{
  "num_hidden_layers": 10,
  "n_experts": 128,
  "d_expert": 32,
  "balance_loss": 0.0142,
  "router_cosine_scale": 20.0,
  "vocab_size": 32768,
  "max_grad_norm": 2.0,
  "final_lr_fraction": 0.1,
  "batch_tokens": 32768,
  "max_seq_len": 1024,
  "doc_mask": true
}
Below are experts of layer 3 (counted from 0) of a mixture-of-experts language model. Rows are named router (the router's row for the expert), gate (a neuron's input weights, with its number), up (a neuron's input weights, with its number) and show model dimensions 0-255. Each number is 128 + 24 x the weight over its row's rms, rounded and kept within 0 to 255. Numbers have three digits each.
Before each expert's rows: a language model's description of what the expert responds to. This comes from a sample of Wikipedia text that the model never trained on.

# expert 32
What it handles: Leading digits in table numbers and years, plus word-internal pieces like ic, iv, in in rhythmic, ridicule, positivism, routinely.
router:171121154156111169165092109167122109092148116115091143080119114125104166152142139115109159091121130144135131119155146140144132143103163135159174105118094141150117145133171126099096121175091123076095120127117118092132134116149111111124106133142134144146136136134121148122133146095115155124139111082105152145177152124144148102101144111144145157152159140128087117121154097148092100162151126140091110105162152124119127135134137131118093145116121164132174106095087138088157152091153141123113124154121158087131148098110165153136147156100159138083118193184138118101094165102172101137112149162127187134165114126128164148106108106140121111119108150126173120119099108140163092126149142102141100131092115138159125158125164099094109105134140096092126121145141140149133115142109147
gate1:121092110163098148071097131136108144148131103092094118142108137135138170113150104173140106178163124111111088091130143066162153134137081111109104118118141118151139169150104141108101161120117110133151104079121156143124107143101175135123114158085135100149129160080148125140133167120133132145132097168151097111114156143135141091167167124127132100164116125146147086127121149116117112139155148101150136154138144127102129115166116146116090126114115085109142141127158103156119161109168133127123095162105139081130141111142119109120120096147112122104135109098119146103172150123127100131116171110150119139110138136140112129111118153187152122105147138131102092138115141100121091163142138157130184151115153107126125150187111147129131146131072107150140187131132114122118154120086178
up1:092152135121109117128177125184173095056102158137156142128152133135121082149079116072126138108100156130143164143116129154076127093181123169140165153149118136123113140132158123111157133136106144122132152168150077120116153094141081160138145115136100129137115108145118107117127125124162097150130124101080161101131112162141118145144118138125137123135144133105130139116110118158148149091146068149098147104125088129136172093054161117118115097103110154152140113135119147173096144103143105109132155083134103144126115142144101115145140132128150124122113148122113155144103130118139146152127119136145124137079088143100127108151123110103138104156112119144126129140158120103121145108127117131075079146100128181143150130131115144125119132132167073140101094153120173133110099154128095

# expert 61
What it handles: Final digits of years after in, like 1|902, 2|005, in biographical narrative, plus past-tense verbs like He was, won, opened.
router:141126151145133159152120103152115098104152119113116143121098116129112136150132135113090135109124097165140104131154128141148111146094161146124145092113088137166142114108162102107108110155090120075071131143135138096153158120136116116130111097134092174150148143126104139133172152145116163148135161082108146174172147131148147106097117108171148138155130144109113128082156098139112116176146143139118084104145142131138115151158155137134131152141141157147167135095094126061120148126156126148138091159115136114140147101092101151154166146098136110097111172148166128094097155101168112162115130162128186113148098126086152136122105084117134138155108152136144111116111117153150103124148144102148084124090116143158125151152148118118142104104106125100145088141130152155145100155091176
gate1:130101153145114116119136153117121095149144140136130170142107143131157141082166129128139130159146100146116126124141168110151143104107138089087139123108198171121137085142074117099096151091157138081119178090124158144156145126151117132112107139124121116130143128117187141065172104143105123135147122164147084127144125142127126090135146145131112107130151134146137139162128149085090147093151138083180139147099109105127153080166091166155135099161143116150137116075107110122147119160127163130079077117106123121146141150120129112175103092095144111110091127071140118126125166136101107109129123122117105119154138082139127128109141145157142147148115136122072141107109118095107141138160111132121131144134100134132133136118142130114107137091112106129141143124097111151137154167175161
up1:094112113134107096128126140156123135130122145091144110104134122144122074147109107114111108123161164128123152108128069144071134128145114182127139130116070096118121174090176160152152126144077141142159117147163096132106145156122124156152125098111115110120107118099109110168119138126140124101136139114089189121106130146140145142126117127153138142141146099117111101102126116166173099083122105174094148120135131120127182143096168102114155109093104143121126103177165158160104189106140094148155137131125126132115130146142114110121143135137129132153114145197125135138128103117138116158126121146161121155049087181115143089130142127117132111128159117130173135142142129145128131130128132158130097118111131162115113168158111145135145135169150114106089137160150129088118118081106123

# expert 43
What it handles: Single digits, mostly 1 and 2, in match scores like 3-2, table statistics and decimals, and the first digit of years like 2|020.
router:159134174155104162149110144143144107106134124126126159092080138138141146157113111095104123115124132170147093157167156169156115158121156132163152114170091107134098143117151108139076119150106109101131138111113096107132127090147096105136125114151091116178102135097137122127151170134144148161120142106103149150161163088146155093116111123135136195159132167160098107078142117161098120152163106134083105102147137108130109127148142118109112148125108155115150117115125129104154138112150118130129125168153146110127146117097132145120139170111142157111086163155171126109098181119164132152129167142111160110166122134095145150121139095141124143126100191140152105123100112138140113138166141088170094140085127144139136156105162131078091126128103107121131125147128150156139115165107130
gate2:141104113107169098109082126108066133117154136171103103116140175125146115131075093143132152123141137113141129133148147121116131119130158141113090158173103087169100168151117164137174182090133130131134132099117163144099083182152121129123129132162130100127137130144112127127167110117127132114112111136119148144127128138124114113117081149111145097129126109146137116170099111151118169135123139108157098147103104136131070098107126153130122128120157142142138153114129132130117126100152130110095164090138141112148133140138170143147157117153111130103119147117076151129162132131087077148121137115086182126117125098138143087142161136127145149083155151137140163122068117103150087134115129159108146137132150097107093110091104125132128087138173127109143150087105165188124157128118084
up2:138114111139097136181137114154138141156128148111099092116078091132143122112146126120132140120116138120114173096109148146129136090128114096094160132097135154130154131098143131072082141138110135117111124109133115138150172121135150129142068139110121106138154127112164089117118162160149143136147092166105110142076165145125114134153165117131123164083100089122151182125105145120124130107142094157077159162083127133088171133107139114131115111136070136125177124137145104183134095154145162153119164136094158085138098143116140114106098199157101154182158144149147175149098090123147135129144140107143128118120134143122120153139129134140090135115156132124121118151144123142166118080126114114123134148113101142138132129122154176127146177124126078134138106131119098111132142118151118

# expert 30
What it handles: The first digit 1 or 2 of years after in, parentheses or dashes, such as in 1936; also both, either, as.
router:148120171165091164125100158105117108134101109133106146118099142106098163150110136088098132138159145152158114104162125154171109143097142157160139127149089120146113114110169119130116140165118100119101133119125115077136144129109086093146095135140139145156096118134116157101169159121121143127145141089133150155166136116162163089123102110135137160158150134146114122086109128129093123168149140167101097130160125122153088137148154119096101152115123161100132134114106135093144136109143146139132125179134147095115152107116147138156164146099138174118123144171156136093088155088139097152128146144094137119179124132118162143151161082167105154157115179137168128117104140135126115145132155078138093106092136091130118178120144100100137109130116105089141121152112108138135092161087125
gate2:141139130110168108098129091119099091180136150135115117077172150089139129130085124136109101169136108082151141110163105122127170128156137118108136165124144103145139142130094151188125145113142131124161118126110168139098120162108138112117124115115133135096110136180133124103138143120130088125114119141127160165135138073124160110128110123116147068113134082143107156161101114105125161141112131070142126152123146114159065140128112111109122156109166105184109142141140132129127124119093143122139152100135149121137143091130153120144139139138170126133102099125075131103152134117106109131098111115144109119126123134110138098168147136153117132115136119137138172132109101112151103114128162135134133113132143087080081151102100089104096120183153183113176136097141141187132173110142098
up2:121104120105078107123121128126132195126134131102124116125079117151105103128134122128134154117141152095119163121078193086135113122102126134107136120114072172096135131132170120096114168131100131114125152097116091101136110116133141121109106145122129123159158130094110126132113153151090126095117104125107104135110160180112098161171166123128077131111107136122152132131105130150117134129110146217124155127102105123124201143111135135133146101168088164101145133131107094133145138159128122143134185163128130105098095149139146163110124116182100125139156128153136180186108112173115128136154122121114130118093139119127110147137134124144132145125128126116141090134140145136134077108134065108149114143142108139150152140127130154135189149107100089122152130137106134096127125140146112